{"n_layer": 11, "d_model": 192, "n_experts": 48, "experts_per_token": 4, "d_expert": 96, "d_shared_expert": 0, "activation": "geglu", "moe_layers": [0, 1, 2, 3, 4, 5, 6, 7, 8, 9, 10], "router_score": "softmax", "normalize_top_k": true, "routed_scale": 2.5, "balance_loss": 0.0125, "balance_bias": false, "router_noise": 0.05, "init_std_router": 0.0292, "lr_router": 0.00127, "n_head": 6, "n_kv_head": 6, "head_dim": 32, "vocab_size": 32000, "norm": "rmsnorm", "norm_place": "peri", "norm_eps": 1e-06, "positions": "rope", "rope_base": 10000.0, "rope_fraction": 1.0, "qk_norm": false, "attn_scale": 0.177, "tie_embeddings": false, "parallel_block": false, "extras": ["capped logits"], "init": "trunc", "init_std_qkv": 0.0444, "init_std_o": 0.0551, "init_std_up": 0.0636, "init_std_down": 0.0636, "optimizer": "soap_variant", "lr": 0.00916, "weight_decay": 0.0, "lr_head": 0.013, "grad_clip": 1.0, "warmup_steps": 200, "schedule": "wsd", "decay_fraction": 1.0, "decay_shape": "linear", "final_lr_fraction": 0.0, "batch_tokens": 131072, "seq_len": 256, "doc_mask": false, "train_tokens": 591300000, "steps": 4512, "dataset": "wikipedia_en"}
Below are experts of layer 2 (counted from 0) of a mixture-of-experts language model. Rows are named router (the router's row for the expert), gate (a neuron's input weights, with its number), up (a neuron's input weights, with its number), down (a neuron's output weights, with its number) and show model dimensions 0-95. Each number is 128 + 32 x the weight over its row's rms, rounded and kept within 0 to 255. Numbers have three digits each.
After each expert's rows: a language model's description of what the expert responds to. This comes from a sample of Wikipedia text that the model never trained on.

# expert 30
router:132184156103180115172189202079146169175130123091193105137123121119080110073147137192160141105168078126140167129095168116090084088112166137151168175087162067103106129138112162144130155181163138212177158090117123136152175143088122131161082143115140080110147098169085164142076101158116072128
gate0:171138090137135175093176103133134093169062158121072096131175134161070111103183125140089175135152181140134202089118164102100175157106087152196148163142175118128130146114087165111067156116165128163097116204135154158122181113108079150113096180104158142121126092107153116137132107154122116111
up0:099123151103162192100141065084103094079177125138106170127114135071170075116087136137118154140167091183128084100109148148114139095141053136174101183086133143055133102099135124149114179162117162155166139086117124064165132120135134124108121132156181116113187089149170101120063099136138166081
down0:199067135119129147092109165112109170127132116106093126125150120177148116127127143093118173128135171080151155184118093097133139080098043059149138132088110197043155120116093125144158141140108165149151176159130135182133122102127116111128080124150092093143117146144121139091058187154116073076
Mid-row table pipes. Pipe separators between cells inside table rows of filmographies, sports results and election tables, plus semicolons after numbers like 0;, 1;.

# expert 17
router:111068164109087124118116133155084139114141123114084147098087103100141128126179122132132067186141127080113130154168128127146190105069130131107156148148086109155128151115123101063105137162159143155141131113186102116130139133151153114056126148103133106129138173184155168175190144186057142154
gate2:159178113153119103091093155140153155175162084084130153130154120099174083139131068158080094120124141067161121112169167136108181116145109151049163112163127119156106148120121089112145121106148083130199143167131113039127140105093129088119110108172169182123076176139115139110152121075091158061
up2:102121129148185091168102144128140126119120134105087124169058145151130106090080162150148089123118098167116182164184131119171134147116086135093165169121142095190117141112152181125133113111061074094126139109105130161122088098085168119198172115125153136155200149104089157104162180177169111170
down2:125186129160142140125131155107127154143086103116119126143170112149145076116142061157099126129209141109092175091144144132131090101104163153118131128165119181146121145130166148143145103056066150120174156114146104105125132168106150095062171113167163197158049096132124153099171148087132160117
List separators. Commas, semicolons, bullets and hyphens separating list items, such as cast lists, instrument lists and infobox entries like Piano; Zurna; Daf;.

# expert 34
router:109152115062059062063112133114059178194171106137210137127173137190101117107098161138120109140148091101076130100154161123160141101155101129102139157138139151175185115113163109128226103126071184074114133191127144135143103167188108126152148090144074112141114136114134134134129167096133109135
gate0:099103153102105148181089089088161123132157144097155133111106110079093113136145094141088098126145102085140146119143138129144171044172176138120142134083188108144104150131156117126128123154139106104158102099126104141158169140099168104110111164097147184100109113106128096134111097230133129126
up0:165112150121107082111098128122166166136164111076142108099169202129135138206149151165126100089148081182111187091176131153131176135146108174196152142146149173130126125131139139108110173139057132124171147130152125115124099124095135162103164159097109146112155100095160101147115065136112130117
down0:126097103129087111145152138143170185124175115108133180140125167162156112127145104155123142147125121106097092149109157073130100134112246142126135073114122138140152138062112136160121120124067141131193084126111110131135146108140136174149119165119136069167099188143164110159075138150105095181
Surname word pieces. Later word pieces and endings of personal surnames and given names, e.g. -son, -ley, -ton, Krantz, Whiston, plus common surnames Smith, Jones.

# expert 0
router:077135120118105141114121079090120112174102098130079173083133131173172120101129135111133141098108123166161147212167125143102104121152103118093133126079134053105110174113132087145077051139075106148175084088153111090133140195156124119150123135118169177099113136101161139107196182142120130109
gate5:131128113096132122090149131126117073139101116162150168158159184141151119140179155070117110150189132141156145114157096168190147121159112111127103169164090095165100185094182145132083098100114098130184098095156176136127129104072073126159130117170108131076179134121102138129163095129162188091
up5:180120139080070140179134140096110106079125158122117107183124183149129165047102064141121131106082109094132149125125145121133074155157103155149095113155149169185111101138091186130156164179184047098151110175078129150116127136114105130106116142154129146118127151224158132166136135065156139131
down5:090144118097093145148101107119090233067171082081131141137138096084090189115081091112088152130062160152098130129135129201150075147100114167076127134143101094146146160137129137079186097122148167087141108107158156183087137198188119112166115155105089130122155119200122132083119171164148161132
Infobox field labels. Capitalized field names and headings in infoboxes, tables and lists, before a colon or pipe, such as Location, Member, Role, Clade.

# expert 31
router:105151130200105065177141134116099184127165061155136085101110127165138168087089136165123128087111123123153128088113121114134182141111106138104169078153126057196183068070183128134137134148154164121113127110125157122128154109218084140151099149139137188113101157128126154078130146107189128136
gate0:124117139138160098152116068147149101116189078106148141113104194113100163080164089139120116118115146130162094146126075158190116157126137181131095207140151077171123122118160124141076095158106096148078133141103130147101183119187081106104121127125117072142134145142095088050137150100142133144
up0:134116098129141081124184069096127112172106092100084126160099111088185141162131114156104069111179131117187135130102113186069171120142163123129151108094213172164110101149116116081124139148098137126092144141131126097117138142073167115106158088147092100063106165176119077090140104136109133204
down0:123107119108141117120179106163136118084145111116055147137142107173109160068114154074142140104098168111108126185094176189102088157144078096138131102151102097103154125173134115162191087115115183146156134182163119129153177100094091105097136095081135095110141158095112121161132137112122119126
Word-ending name pieces. Final pieces completing place, street and surname words, such as -ton, -den, -ley, -field, Street, and St. Mary's.

# expert 47
router:115115061094137052095131143083139139136143172130170181174168148121156160173126164091101114123116150084094102134090160157115178123149148137130173141154136149166169178120171184126213123108089180151138125133124123140172131139168073095104053142141069169140134127180162113132087103131094152127
gate2:113157187138161147151092140115105159194087156157217169131162148122144149107148153126167178200120100093102115109115109049101179122118109162097047150139096145096108171137136107102146105131181130088191157145157147129108101142099131145126136184140171061160143116097141127142131120150172199107
up2:170113114134141142125078146135137140067073116156112166127125051080086147180064121142092106106109128096165154108116102118090090120116164179151091122147135154177127130151124138129094181142115115135162083063121090099118117134114159087200166128150142110183154166129115145150155053165134116118
down2:140103182113088092128091179185087142188152153111110116146096210132197139146129107155134159137134117120148119124104127156084082109193167149158117070139145077074140123087120197107133101188110105114131125099117127152151086117108178185147128143127118134119155135172118100142107103132142064174
Vowel endings in foreign words. Final vowel or vowel-bearing pieces of foreign names and words, often accented, such as ó, o, ia, os, ina.